Weights of a small mixture-of-experts language model, trained from scratch on English Wikipedia: a shared expert of 64 neurons.
Below are experts of layer 11 (counted from 0) of a mixture-of-experts language model. Rows are named router (the router's row for the expert), gate (a neuron's input weights, with its number), up (a neuron's input weights, with its number), down (a neuron's output weights, with its number) and show model dimensions 0-127. Each number is 500 + 40 x the weight over its row's rms, rounded and kept within 0 to 999. Numbers have three digits each.
After each expert's rows: "gets" lists some tokens that make up at least twice as much of what it gets as of all text. This comes from a sample of Wikipedia text that the model never trained on. Tokens count by the router's weight.

# expert 6
router:509513461485564490581450469499578525460526553548544480478504533496503451482462462531527522498526464535499466476476472592509521429495503404460534452542517502512486436432488499474520500510485510461469426548461533586582573486452507502524489481511490580527487532412567503529488495513573530547549474566452515521477546504499507530478490452547562506414472445457440531520531444483557508506485
gate0:547417519614480483480503482494515531480525510490476505519472482451527504531510451415500487517513555478523445503537475534452550464489505426462546528444565490517490494540516494487515499498503517458497439535542439494515466492497490507510448471457454460507465555449506488437475506516513435587487544596547498569574475594522576496526544440488533608484492522474531494529529583457469538466445
up0:475519473559553555556499474499475517512496331511510513465477585494475469457472534489501413518499547536561523545495471483524506489509516502547462397539460466523471514489439468500510506425457445483506462518445571506511473474488528455492517463525498478479477398552459494463481541469495517445470536396522520432476500442501445482513456498551480511540562508485499488482482413513529449496503
down0:533492502538512453541539462523551544495506480568606446512536589585453507506480521542441458493490478497459502482478470440499518486526567531495528493523471423506482545425506477543524518540501515512444498446541515556618457528503422503473478545473505483424471503411529488498508468479465542559508495474532515508495564551525500414547451505460588541503550487522518507520484523480560452557511
gate1:495398493488490459558476478548509543509520485490477479466509507545501504466537436475555519464527547500531553448498521492464616533480542411469496513468565508532493543435481545426442465457432566485496498544484499503498519461457497531556503479497485506554524479488492428499420496615536465466524519525461480517423492583478529506524524500468513482494488429484456514450529568547434458500576
up1:503439437581439510491496510588497422478433526467470498449494481490485533446522433522488529502486546537460535497561508521512493527462449484470505449574508503489544596445449448443459549481544553491507577505519479550455506521535552522523421489515481478529481474478473512499450530494515482513511508433444397578458498470550461517555481499527508479467497483497519540440584484430524500455567
down1:568526497501481523538504528525559519487560587454481509435532536454407472559502483542423527498466462489438436445483505528446551499472494463473520482475512537535543534499537474519463463492486505526469535508480533448448439442492570543482531458486487537521455514494489423496447524483448442459457424573574610482536515505585525513496566462458483448499509540490525484543547546504463515530522
gate2:497569410504539531574489505506448548516539516513473547480434472550524531468504535510425495530483541502490498471441514557543481509536581506436567520516447490500472459449521488523419502496482561525466462488467453506459479519524574545564430487501487479633493483530501501444500523470479533455509524530511527504441539479478553529578522500652490484506491480508521547533490485451547503499528
up2:517503483474462566446465508491432476513485486454484392521513448443481466452450423514459423474513471545534507399517524496456436511476509542481535486475549517450497531567469490526497477493475471456529526436474473509416499456459440500556530535446452481496542449438527503498484464435458518584549481436495539492473493529551530451414420484521437529493465508475487491427492505526514471448501
down2:523460523487567458507527509487504505514521512517413512424468539533494429556454485494463564416512516484510476505510455543518538456500488610498540491443495534520431554534562567503459545536571494473566553514536498511444513497514504587525529545491503534580524588582497507458472523490488514522513542460481457474543457503509491475512444548604509472529477454469492570472491434512481508552541
gate3:447463451530468559532511562498478535486559520477464506527523446502551423429372590478560431525499494497514537501518526518520522566467479439478540513524430474497469489548485452524556501509548503454548483415514512525438508525469493509546474465557563471495413508513503489454536484532526509496529493512503479459469481556476429478463496604520500445494501450524502457535551487423494565515546
up3:478517451439516482511470479495485468509488502547542459539462525379530546532492496547493503540449540468455566493514458515520455505479458558463553430504529448454430484542538509496517514523579441465554536483534551561489469445519523499455522495473439519527490478525512453449482492564441474524526473492408504536541543417488446489520490525591446503450492508492490462589430494492495426530434
down3:496553462498582452490568445517513507565551427490574497479472492514531485470552521507492554490528479551519515573471520535539482522483522492535453404512485517513452399560534563481451525496430495478473477477517458452498522515510509458478530478461519487528479568505499500521514554577489481465555589583511517524448514442558564528545495484495465560564495512508548459488408522533534531449560
gate4:526496444562574454528524483548461495448517475504461479490532517516476525584506426497496577493492517538546426563527477514444504484498523476442519510512596492487546456526542492468473523508591491513541443569547475520543536515569518463474449465447523490485479541505474477453464510521557460545535479474572541526540434513531531495605544467520530494433433557464571529479508580478479506499468
up4:476494482485551448560441458473524462443495511441580414392475539461500450473467481491506470496510524444481465544505533503466500459498476515503508544567503527510523522505506504555472452516428509538475465459509436582492516530506530519444476479435464529442473509512517595415481473489465483531488487514521526521513490446487541393552499437499549475549477556507476489434574483545400509464529
down4:460475569525508549438513489484512546538454486578499469479529510486519520505472468514527505523399508557531522492470531521524471467556532455456471440454343506500597451455467462460456523491510390510472486500536520491492495518514494515461485553564509496467602469552470456550582496474522408464505542460524515487544472475522447481502491484505481450486518507516436460497513469481546446526521
gate5:531499501529487507527521537539470494478467527493490476486462487545544499540523493496499506511496508539482445506543502525511465537419480447431520581528481463538495515568473508556474492518512475434458501401497564485503468558512531464599486525480432515566549536533492457463408511463465446529493497436435442554553537454495536434562496554575475511438472486501556548512405499493436521493423
up5:510444516471555478477538506413459552496571458519540406526462551566475487522503499514454437579488528580496499447432508555534477521530520521555485495480522503494459495562591505471518457582480498536521523595554454441472561516442497507461474492474531515485521585506527549508492463566531498515505473525515532553475471485483549584548488527460536528578504432476511496517554478505538508507456
down5:443476501506473568539565501507445524494471507455453500550516518482478435518585523536456519549498502499508523568545572437482513519514496534553541502546475430460453486517533451495482539457459443496518512500489510623444518518470519494491507541447520559480472605522571546511535468449481519465544501487498433498484499480522481541518452484506502509478431419553469468497497427446492594411467
gets: "\n", "-", "–", " 0", " (", " "

# expert 1
router:508506519485519546413494452471529444441520457486498534452588566438580527532585570505485494465472508555504569536490476495509573530475510496454458517385542520482445507549514446528543535525560483523523539441531548484480512511523493501464457486511476513510470482497513484588531486454523418544550481466410579497469542443464464505496516469499525474531485543493395503526504502456510516538530
gate0:482511482422515490484509428506604466468529447444451481491503531556479550546456594559407520521482557529488499467448516600473537462521451495464526488494510459451520488515442540528512536503602494504538533501473510476532502525420504488493521462487450468512478523524556476461512488504550481547569511502531498437467570477539562479516571485531465485529438499527522537467491556465517432463588
up0:520524477525542489455530429507503517494450524483499441545560501530399500519481461436522458612552485462500494485542488511539469474493569516609487456522471504523460524470491489568512510475400441465499400520516478441479439563489565492504547525551529504477541494498492531497582480442473507477438474469450510527543474513576568557482537519510523452493497502487460487507469429509553499541453
down0:560488538512554464444489476496585527495506520534426523456530526533469498511520494481524546519490554566609473532575508523524502462519538462497450540487513545539442571488464496527517530501492488520550429471505459479502532483528486495437562546535594492462581539507465482471549482512454550572509533550451559568502524499571445515441526572483553554515523516434564475474502503488556458462523
gate1:528476501490524493463454467518523472486445508553528439426570512422572538525504583483486507445484464462439526509490451498533532489456536462523614502456491545508517536493473500510508504534583506523482499467444535527507478511514427480515587561529569526464516474498487470568437541465543538581519470496475552492453494442518451538522514546486479546490510534487565468553447575490487515439591
up1:520524501434489494469477543569501448543514554475503494495513509553510542478443506462474518487509477533494535442537484469499538529477578465555462499457489436531459469532488523436512580495425447427512518516511507439526525545569491519535492435525452499571514463512492503491536546488494455421454524542498447518477509608559549522462461431503520515460462363481517482548456504506557434550508
down1:445462488577483409519475517474494472505431543462500455566450508569520534492441495514518468492494418437452504487476487435476541456453516501515453521498442511539496474602536405519503547548483491425541559500524479540507515523492479556481489473455452515531413499482458526524575520513533526478471556466480396449476472475519507445479522507461480476414501461468479456530448464535480557463495
gate2:515501468467538475523521522486496501464519588454471523425557443527524570503492447561454472535488511523502526548582496487495477500448480508526534525522560572508508506430450452596553456569546526561464488510478480498443488586452500478556494480577477542518515497508433551505514493451489521467461518506618504528523498499423483429506566536498522489478552537538428466485477529452469509477558
up2:491481487559532456561475493468588519487526507446468478550500517607490506482464542515481427460487489568559467494532624494472499586442447481464505461513531460589458489420494511457490470475488538525474522531527495552491515524404421520503509478467465505481501457483490465498506519559417504475526567542532508552498558484497541482515508553475447491511468481501493557453443413519501552476505
down2:482542471492481514518475431539544507524456555539446433468535392490472549498475525473523482488526529461529543513480516460472475516504535419509536499525499493570468458540483503531545534499470470493483463469502490516534517535499499489483496497435544371607478562417521493542492461536505516549396451619478481484540529503531530475511547491498573435465451490493557497475538525522494541567528
gate3:443545451403474501515520508509582478453530499503533557475490451518461491558518508518464518447548520533491511516586531485515567536450529518410550517507508501543459462553517508504502479538535480631458467455499492489461462521470548481505525498545423458487480522523518519447446521493487451523478500490553527526549596534417461522449522538488465582578550470462463471505487517421507548487519
up3:473542502557521506522532497489531543520502522518501531433435472563499460536489589530509485476474458503524509508502499483455447528407540528454461508476491561493592512515428401517465583492447561471521511526481496522480607430506607504482524500557530492514498509525499471550432487481500512517569521442498587473536550398488543515556506537479495533500467533457498473506570459513483518477479
down3:508558523522510463523458506494482392484542525529452497452460484435477443483467503417493442520523501490513473496510491469576477497488526423527457536497498576486593442513539563492457484525453501455500509639576578499422565572481509492549520519533444516538501468496503493517473494496531598496514558475536467500475525459489512484515481512533554472524502424487538517495480572485439507478472
gate4:426482462554486490411459515542509474462593472430455548493516529499474503553566558475462543518432482472486543494504481483442567549481531464528497506509411561470548525559456424516466467500503475560538589524531524525548528529490471510390522533510516519530494464456499484564512464447503532439489497459482527479486476430412484498486550460482525486478572443505465513490457531516483551501458
up4:455499486569500496489487497484522517507529471516458535511528548456493525502483486453471396484482457450636546505597444497464484480447418481449504492492520521568561602552532474515474548544560512462526540461476503553484471542566487481495558479567515559541588505440525419486495496555467511476528507485514487445458510540521548541515471507478495530491420513439517528537521465522496487544485
down4:456506490482485541499487457517435504503489469462540517480516557529448386515514448530484556512497456555516471489481410448444501491473470584479512474488540493561508503437463506477472521520624457515454422540445441545471495476481483464519455544506490520475498496441498505449443495531463532543489486494515516533550474497610528452504470521515462512531534489524575519448415531506422541464420
gate5:519493475477494427490473533490472524470527520462501454465516563477581444560522465468537558461472426521548480458445509576570532585484459452414501514476429410562490475532526512504490547425480530519550507494502456491425518503490471498458488434494486505523548542503512572449508518571515496488512483497467513465522528457430505467617538460568541548508482491516493488562526523458551472479520
up5:474425453521429490468565576487459555462565498495507442443499517530488556505484529530557509465553504523392564545471481516503458464513458525576505523558566467493498435528510500537530513513510472470526391540502466481493479525517458473476557587464516477448465568524445503497544497530495492497453432563530513553495503525592548538547486480510534451548492572467486484489527444482519531508530
down5:457509505534482492429456465511443465461497427553561470522498514499442495521502500545441520478402505576494460547446527503481565497416474605477440485533499495516501490502472476400448547595535501490501490444462479528527489449414519565530537541511496468489519518517438552491443491484497550470523506517478466509543566516537466470443542460477498511529444526435463544503449448533444512461509
gets: ",", " ", " that", " as", " and", " he"

# expert 2
router:492516465481522523558469505540514513515511522418458565540482455578440485519514451475514569506537500464457473557573526488507415471482566485491471538517449527548488554546581522472501548460514495514460534441454453554431471445469520596561492489474556444488490445608397502534542515432436489497494528481494518478493477502506570524512505534501479494530535507495584545483516450513486492509520
gate0:543414473454481506488554420501490508532498465541543412429461466465494504519523511537489528495487507464455447403501532535490568427549546507474520537535488469502506463512478480442467489543545518519530415463560411397504558553427506472449551552525548532534424494481465570522490502460556478514548474510488455520505441499533517466523526529506519466491587488507526445509448477485461524501520
up0:544457441467462539514536522494508503588466529509489508538439483496463552484433493570534510479501477547524414554486501548470486503536528481521468509489562584464498494434488518502510501586507543523579502517474480423448523521517494527503520481459469608476591536500506533527434477424455411549544513541453494446558458482523484493542454516511526565550449526512494446491583489459489526523504
down0:512529565480499470502534456492454463494520511420478496458516488482564488581505555538508528501528553530492469615458448537453494488450491501547484564461462555399482484492560513487565554512465488431529571459457461497524536504563521471562545527518492437500510461495466461501528551540453524524496514501548486541519465379508433538500488561543412528557469517440508493500494495491485460469456
gate1:538540417520526508438440503570463538478488464525478450486479548428522451487480549498476466542440489529514509468546495538499470439477565429456519532509518509578467508504501499522507500488530534444512540491539560489450504445459523498553490506495576501563483475587517585516498488525522479499496462586511586438546524525499513474474580512531496440589472439554581508540458502528543518513433
up1:552501501517409451525497486500529485535478573497462544477594500540510528522500436497487449604500451515522473524429494452498567445486461498484520447477540497498435533481492503455541514467520544535535522493493462472525524512534473465494501459502506542404551497497535528541502590392538516464478562635537474518527471477419448561530466487504458471460469458540544494474505468462486472505524
down1:535476479487492488491548587483484444513463488497504512463488516471487478445529425537499512539538475484509552488444456455552506492491545349569503493540589542422500531538426450543467506539497591507488535527431516563519469483435488452499523490502539521475528455532507509569508476481557487502460437477498478560522452558517546521525502440551495520548436440549498496519455476429480516529465
gate2:530579430466469497570461460471479498484441495462475553518570551495512562466497518454438492495542440464464486479562456609511512473549552510406509489463508494503534519466491554516525483490513537452507482457499479469483517472472545542469506547452492513480542490503416497466401505480499517540488451562460554596546464564489537497505561479494535488542595449483526513473509473570471523495570
up2:498551566463458471503515482505507497479511483484565531522523479515564518506518465551543485500565479469479521562450461546507471422462567527419465525443495496451491540537523476478568483533445473529489568519547561548507541479443475529579442540529425588558481521500458522439526581543464470489560556492601493529461519486475489399507526480490442514473463452484510525457508473498486522468549
down2:460506532523497495499494514514543528480460461512538478502481474542500494514493536475481467558520423524482499469418563579497565471553438404512491498489531506460450509469415498505497495502426546502491486511489468525476525465431466525519492472586478591511568543514455449424446500507442549470490464574551567464516534470428456496543505423444491446561473459491513515527408499455514532529458
gate3:509489467523450499540586547503515552561517538557515483503566479518424591532569497540468489448438547556516532513536471515509536537533554488573520544508433492518515454510483527520507420520554483466550494527534571524537559572510472497522517508446479483514542487503442559554476507534544494568510515459470503479473517547426481423495551482531473635492521553522483516461505525474503463548467
up3:496556482459523498475521486467515446458606490520481515455510471537522514555559457478448441495527427523474532498459474504477516546544494471489548460495562488464518509509456534561487421462490513453482513528504520551521495505554549498442390411456543481555482510504529458572474534565519529484450486511464503495433412545566511437524504509436531489478421504423512504467479473427464497572482
down3:419494490507530505564468555499482542538505519508538436498498500614457431529478540595463505432507515532465486445514423459468496521552499451498507604562490492554436493488447440510493466535524470540507534492517496483523532590479484496526575492436490491502472531527546530534436490511553460532493434468437508474574482455476508491463518464476447466484473443519553488430574511528457485491459
gate4:523516501527478525458502518565455509560536498495547474448444480460571542452482447547519471528496495515577505473463477480539460497534510517561455455569516469523524495460470459469448526523552533515466491460477458403514499507516500534492559527535567478527507538543537553531515513538523477529382494488404465491447434481466492461469563521568531398543458450556535432518544446538472504467525
up4:440481574530469455484525442495523531512530481531498496494467508524508497517516473600562447490457463503578437430478486513464451495508493510561477478521501504533467484330481500463444606507541504544537507529561494485487498456459470489464531558470515453542583550520414549545546546436495457514465490472537545536498479513500594501520531447460534454510510502533474491524477498473470498489508
down4:495504545548535488498496506529458559446516490537481469452514519438469522431484534552396487533463470519537484500419417415512433503552558571500500405527521475525533449473496496555570535535511491515476512476472452458541456482524534385508502510554494530497568523560538516522466515503509531519458458464509477537507409512475472511490605503533533479462547455455548505515567502470472486528496
gate5:497512493552595484469553596511550515504557496464503529540512525493523455452420555506502492457508501473569465462468468515512448478559501480563541593557465487421561498477531544529498566536488483479420530522476455445511540545531470520473507520504543462489472462523476544443485507446476447466556595470434494511471466531520496474441525511497557502406558532533476525448538456532504454488533
up5:534490423493516513495463501505484499499510470473568501501447544569421486497533456422532492492456591555498465551476472561558511414447527473477479535412501511476464562459431419501414532485453516465530519485564521534505544431546525478448473485484492459441499515465515513521518500501514524499539463539460526497483506459550468555551530547496513537614518524445510502549486570521516488575460
down5:550542508465467449539501479545478540542491507454497585507504472469537480520475472498534545476550428510493513457565554494504510548452480638515499444492499468501455537487477478467549439521525597505494485465470498508500513430460511436567498481463509539496434476479505380467491536548533588487547582488545500499478532517452497536468458532434469472558513426442443502484470503491507457471522
gets: ".", "-", "\n", " |", "|", " \""

# expert 7
router:561414468514521471501516471494523459549490477566534455498485492508565475442517500463537514450477600414548493472484465488472432474561434539486478568524480446473498522458467490490480524462451468497586458532464475443488509528545518534489511507491593453467439510575419471436561534442477498462474515481539533456436502523544473498498561467560525521445488544498582465484513492530519552527529
gate0:590470469437511526563526539427530488524461564516494532465479519499502430549542469529581535535548495465499483401485481480459528481423494535492476563528522462544529471478563468544516418499471522459533505522475522468502557541455527542466450516469527455545459502539502530503451565481511437509421478500483470423555474558541484428487481513463487507478602432549499519462439504497541543501491
up0:487443449462458539451500467511494513515448467496464450515461533542535407479595522479501594474483466551421456586456508550439496484449575495500506562501467461442512454534488533363526537464502514466512533490486563542546469485494507518522587513481532475528537501493548481519519512454519490496526484453540483499397527564503521468453504495483484486456462513470468521531583509505487476552547
down0:480469500456536522426436439525536530487497538549463530428541492510504542504514560491501525530498504494434545477537547611524531521528448457536520468502460533472494515476537475523532529577514427506518525451555522516470543549434435471489510465533467478421558495500487561504487446489483465453494444494499459530567444475433474451457484479423561522474491525505489502459454492510557425620497
gate1:466452459520505495410594495436510532490442551542483463483537470455440517460530451490506545524446540525510469438526536504505545504546474526505509456551554452542515559472480492513462458466582494461434480481529499490576500530502510502564494516480522535495573456527493478531445483461557508536522557582494491446527560526437490482491576484496546551477406523523539400541519567490466451506509
up1:475494556535526558429562476450523486536464486489492504515483531538473615505487505462518531493495472501554492519447509493493601544515548518486518434597511499460438486468502510469491423450504440515460536585552437477444546466502492497475518567477456502502470559502511504536456566471528486510472471455513486480489487493485498427549472492606523568402462523470470519495523519559570443534477
down1:558498519486484542532496576573490524545527478483401516456483479499470525552495514489579495401472474403534473449535555451542528538450509620543512479506523431467578528522582497470523557440508534483526476484459436518448480507504563499556506482553517448523452541498462485506536472591497519487503483490466530583436470544489540506518494503473481482540484518489457535516489469500504448479547
gate2:533446477526455510580516437525537549450531528528438476439476463517489582495610489477488490528464550542513530516449428502505509407522538534447543491516476517385468474496458490507517498501509471497537562523568501445501524512523558496463510578480482507567559592543461510493545482462561425499489479484510554492582513476408539468476481500506504488529478509473528496557494527433469503489533
up2:554491544483472542503464510491458481551538514519484610456423491503452445511420529469511495492480491413515516511472505497524471524485491508521466448493437530522470475460538533499568491386466433522464496494508520482456560539463508506513497575540563497382484549546488398492495488435504463556484498551523508482508474499495448497528532479531485600501512532531520501543533436412523539440512
down2:510452476467507545474488507493473540435479450421582478529498456468556437507530511538467563551487439487525484446533568440497491488525474506501516403490480473504527501562515444441439575533516469541572479464521453520529491515540405552511545506499483496517502497438526553498502550557528545487569502460461436535517523481477514487453443595453458443528467518446469518444491580533507512527528
gate3:495517513519529467522474490452574591454504507553491494453450542561493490458460557483482519547506508499559458448531485568492519539546486473533422549523536533435452537499493553523496527404588517572573474538521518420519557562548501503483532484473506526478427476525454562494470541453484508479486498495544527506469457509460478509606572486525525460527546431494530485441545572504505522483496
up3:514515527570499536476503433535519574453477471495527442437416514494521530457439503488451538440520486497425532475490530543517528443477559490525506527507449511419529462458625549501525469417479441488468471484499524507524547574469539515486467558493551442493467483486514473474532469425533517489444468347454522506507463515448510506496496495527461420483505511464470511486520532497531528492528
down3:490539509449502508551438517476501441512471461543511509536476549549508460545544535551498487527517608555418495515494534498542433524517530505458530585484555621496563515464439503518528484509482447507512537451541494453532494504566446410584494436480487542478493482490528514527529472478571457561478548488457469480481472554517517428469485539510546499534473533475492511460423499544516494587510
gate4:504443461489458525472545512513449495535481427534494488456439538472500456448518496547577408516426543476496507524510515487489511466509511453486486437522534578555570444500512452530427581520515458596475501543521474520494462493470461497525502493506577437528515540541447507501504491555482523520517515473504528487439568427503445525448510560457426475504542507462444451471458503551522545474399
up4:537429445454519520494540488575574524482436524478570508452526478471496451465566412430547478541489544474473480532497436483510482463546475525469521597506509450495562450553444444490517512458517510541555453483466512492491440418542522503528444496532478507507489535515492511480516471537484523526480473496507614440444497511490499530491589552483551538527439459501495432517417508485464556517487
down4:541437480511466496453517503443459454516498474519527441487502524403523510425495487513549452460505542491505507526520502408491463460415493516556497492464514651527538493453494516453452536478438493531459539610525454505498480498508552529469481475521499463474508557504568400459421511481466549483507481465496465484453519470496425498463521478520475457516473531428560455469508502483524542487445
gate5:528468477516453441517533480531485507505564462514450445508475585480498508461529567551500500516506488483539482465485451475419495536503539556494524477428536478415496463457481445468445516531498463485453542556484521451474447508503504498464540526428516500517527461511438573459467507527465450407588495465587451515547444508435586508451462478484510433570515437536477538479450519481463546486488
up5:524492496433530504510538461477497535447454578451549509525492489499435485515502524575522524534481556489482521516406450477456534519507553488509457542469457469497506509498444573539496522449474490533502496520552542486532571506550453494471463487503473562551543583456499473546457483539513433446529411534488454497516505449511445507546523428535491448447531593450413530516475569444518515490574
down5:493469462530457482457537560554564447548545419457572552478515493504503485537489463512473528422532456515504507526461501371511449519480478619464519463485552515491512454513475458528467527477503574467498555527420488535451460479532486473503507468477551456500560445554480548446548468516495502538571518526532508450471489558544570604462492500475536474451492502510468474449470513496503510475475
gets: " |", " in", ",", ":", " and", " the"

# expert 4
router:572475458575472494522547447476466483519456473467491438492415558508467481514483504477435513546520519458518499473536485445437505434514497551517562560490413483458458432547539474465502448484533457531486470503504500520466477504456496424521519531486481517484476510525533469457478473521626472417426509537531482521532558435385510455463546552496445519538550503544548474455524492519525479488519
gate0:459451455554515524475563507521473477458462453511549515501469488497550504452500559516483434456522502448491464488542482496494572540458501529396519496507502527489568475486398519488493466525489463508537482552567521520507462553430536489519547594529504510586541404508501456469485508437514473484533555541497512504529511493462492458470549508501467496411575465521484509463556535525410397469519
up0:510511492530524498513535481511469488546421492467544539514510564452534527472507428488516410502522528497451448480518422546532479493478515520445461567556486619515493514501483501509530493513533419520442532508487512524507526492478453480480531468570494502574544484457555636465526502451498462489490518504550452439471567536490426481445509459545454486509551554553482479481458587577495519485502
down0:532505541528495518550464562506509506544554550545442453504487433509488533532518515468472540478486493509511564498474428468503483516448484704499478477474460510455475507530489546467532438447505566470548488516502471511446439462471517479516483475469562474488515535565456476473506521559474519469404630471505509544505477533581470507492510522517475431522472480500505491521519500472509512476558
gate1:542458518506487542550554493476515493465458453440479502468533524482515474531488483581520549464472473466502387443572412466505482460501542548515503421467521425491506478520478468492533445477517556503488488553444466494485477529489577484519541508548483567501455453518522524479450547448478517500410484586489465474493485443498534454524543540536433445534455509566557450512455556560468558497540
up1:414514463512536519474445500452489500529496490476514406522448503491524496402470520442485517521458510599481530520503542508539519498453516490463422529449554505541474518461523509502460516531485502553453455509509590520567549555520470473557493474546444554520478529468548410472532456495506537501461587546571534498497490547437510464407498455515502543490455524430505513486537522472478488598492
down1:480496476539446534505541542519491484475493517477463496473498494558535484509547471569547462535508461460520526590506476608443476470572451429558475472512500542548487568479448563522474472479507490455463529524560486488531468492495576549422564481479575484497516537436489541498517507456468505517540514407496500540516451461554483469601506471495491474490534521522493420531493464481545458392533
gate2:493471471491446481533505528558454534505552452540478516557467521469528515433433583475511466491510431445523548500495591465497500524508510475437518433564496490506456508516444519510470472474496573520456475549536536498452494525503536472433470520473531457538499431582529495437464520523521496474512483541598499505512537483439524490601615515446510514497545462506467419517500501465485598480489
up2:465558501502498450547554543485505504459541510558570471540507592495494485508463541538581458445421469528468527505503525530520507515496510494491501440456490417465438515495542471486559482548507534563512512448416462470441521477577578469469579515552498474493528514535531481529525530468475546524550501443446522531476509504502500549539513454495506568477411545475470527573546418437525526467541
down2:465539589484577476553500555447503458536460481509473476515514504568477474511508530476546456557509576476609438480499494486518511527525430508444479603526549531492568490528555495569552527477497465497503528408577495489397473492529524481546517478467482486505543546495520542527481477472488477500438491516498514536514568470426415528479451520458425515538531507470505435493478520505465543491531
gate3:555420554488557484521501490535461422455488494577484503525463586457498480530465421539490555461477492484436537427508467499421564481542462530524481512541460533452458396528435500459517461525492469549478475525494438451482495438398505427487507598498437519470490480531570506529431480467518496492516460505472494503521457480501452444510486510537463550492463461500555465503517499479510485484553
up3:493526507580478533480417408506466477477479477417529490466399485485519549527470438512461451505521450473509465543531424476468500502481564486480514522446461510575480545461500456545513578500564555443475538467424500548537444518539474553507492509543551490502510500429516425447499464442455566497461449505487524504515534493448474509536501546482517451558513490528470494556583515454478545461468
down3:462475501412500431519496518490513470493519501486423490528464588400491486463524509476518530506418505515473505493458462609431504470516520385558551546594506537508528538525524477475505490468459461524501536498493568486435518505515511487464501518459478612512442550470455555501510523485493486403509533423560461470504497528548552528506470485508486544543492483511517467409498506491477479507534
gate4:513509478494546524534618491479500460461483531503533508455509581422498615612537513526571534515476477530534521426514422474490507502530525519480489550540523501486515433519562517500568470537522481489507504522488478452572552470528453465495429487479457564500608505517518466513480533474552491503450464502479563509507455557484505499488527522599501465468504532512498493536474552455427462461492
up4:483565488549482491514565487407504479459491428409444496486429573483502552513509489437445483527497457469471440503540538534489569435539492520547538483452505454568501480493543513488525452519533513481522487550549494488506402510456484472514514462515529488513557566496523536464470512463548462553444484524454462523489479546414467420503504511410475485439485558528516471480526458466520531581447
down4:509448512485514463466524558478498472522512461548490513490471453545530444500478559527455496498543520549542473496591552465565561433454441625560485521508487521529530510426462481540516509522508510518491454438549502507493507479450487563517457486550488485449423476476467479507467495567487505465538470463561505578564555474489540546557400512488429510521527476475545541436482543532561445505508
gate5:441498486491461483533518481570475548482535473509475554498479450443457461502519483515555448515474417464449571446495483500500546457491533508546505510445517513497543546525476491479517449525585541463547520478507550483425489446518577440494500528511549488435480456516498506504522510577513405482560473555545546538531498564477532461435518557475505573527551446572471465554554562418510493469513
up5:592464488481489530591591470525518566462489484533545468538509473488500599497512417494550474492578454446465486427511485493515522464454503533520493516533500545459595538490509510496473459426531517515500498512489422426477524486497406526535507472505465477504386505594502430450510547475540497457546476446495478437529443463504466487530518460466494499469507555554505466514536507477487512508514
down5:527520488469553499515485528512486531503491537494521501455484533574514546448454460457439539551467529503500452487562538420468490483488502645525486512493462462531488530466586507492470454513499544542582481490460487416442476586479555510542492499511526503505553465540498503517497540461529528519551601513492459502445519454452452531541470506526536528525552423495490483491561513628488474479516
gets: " the", " a", " of", " to", "'s", " for"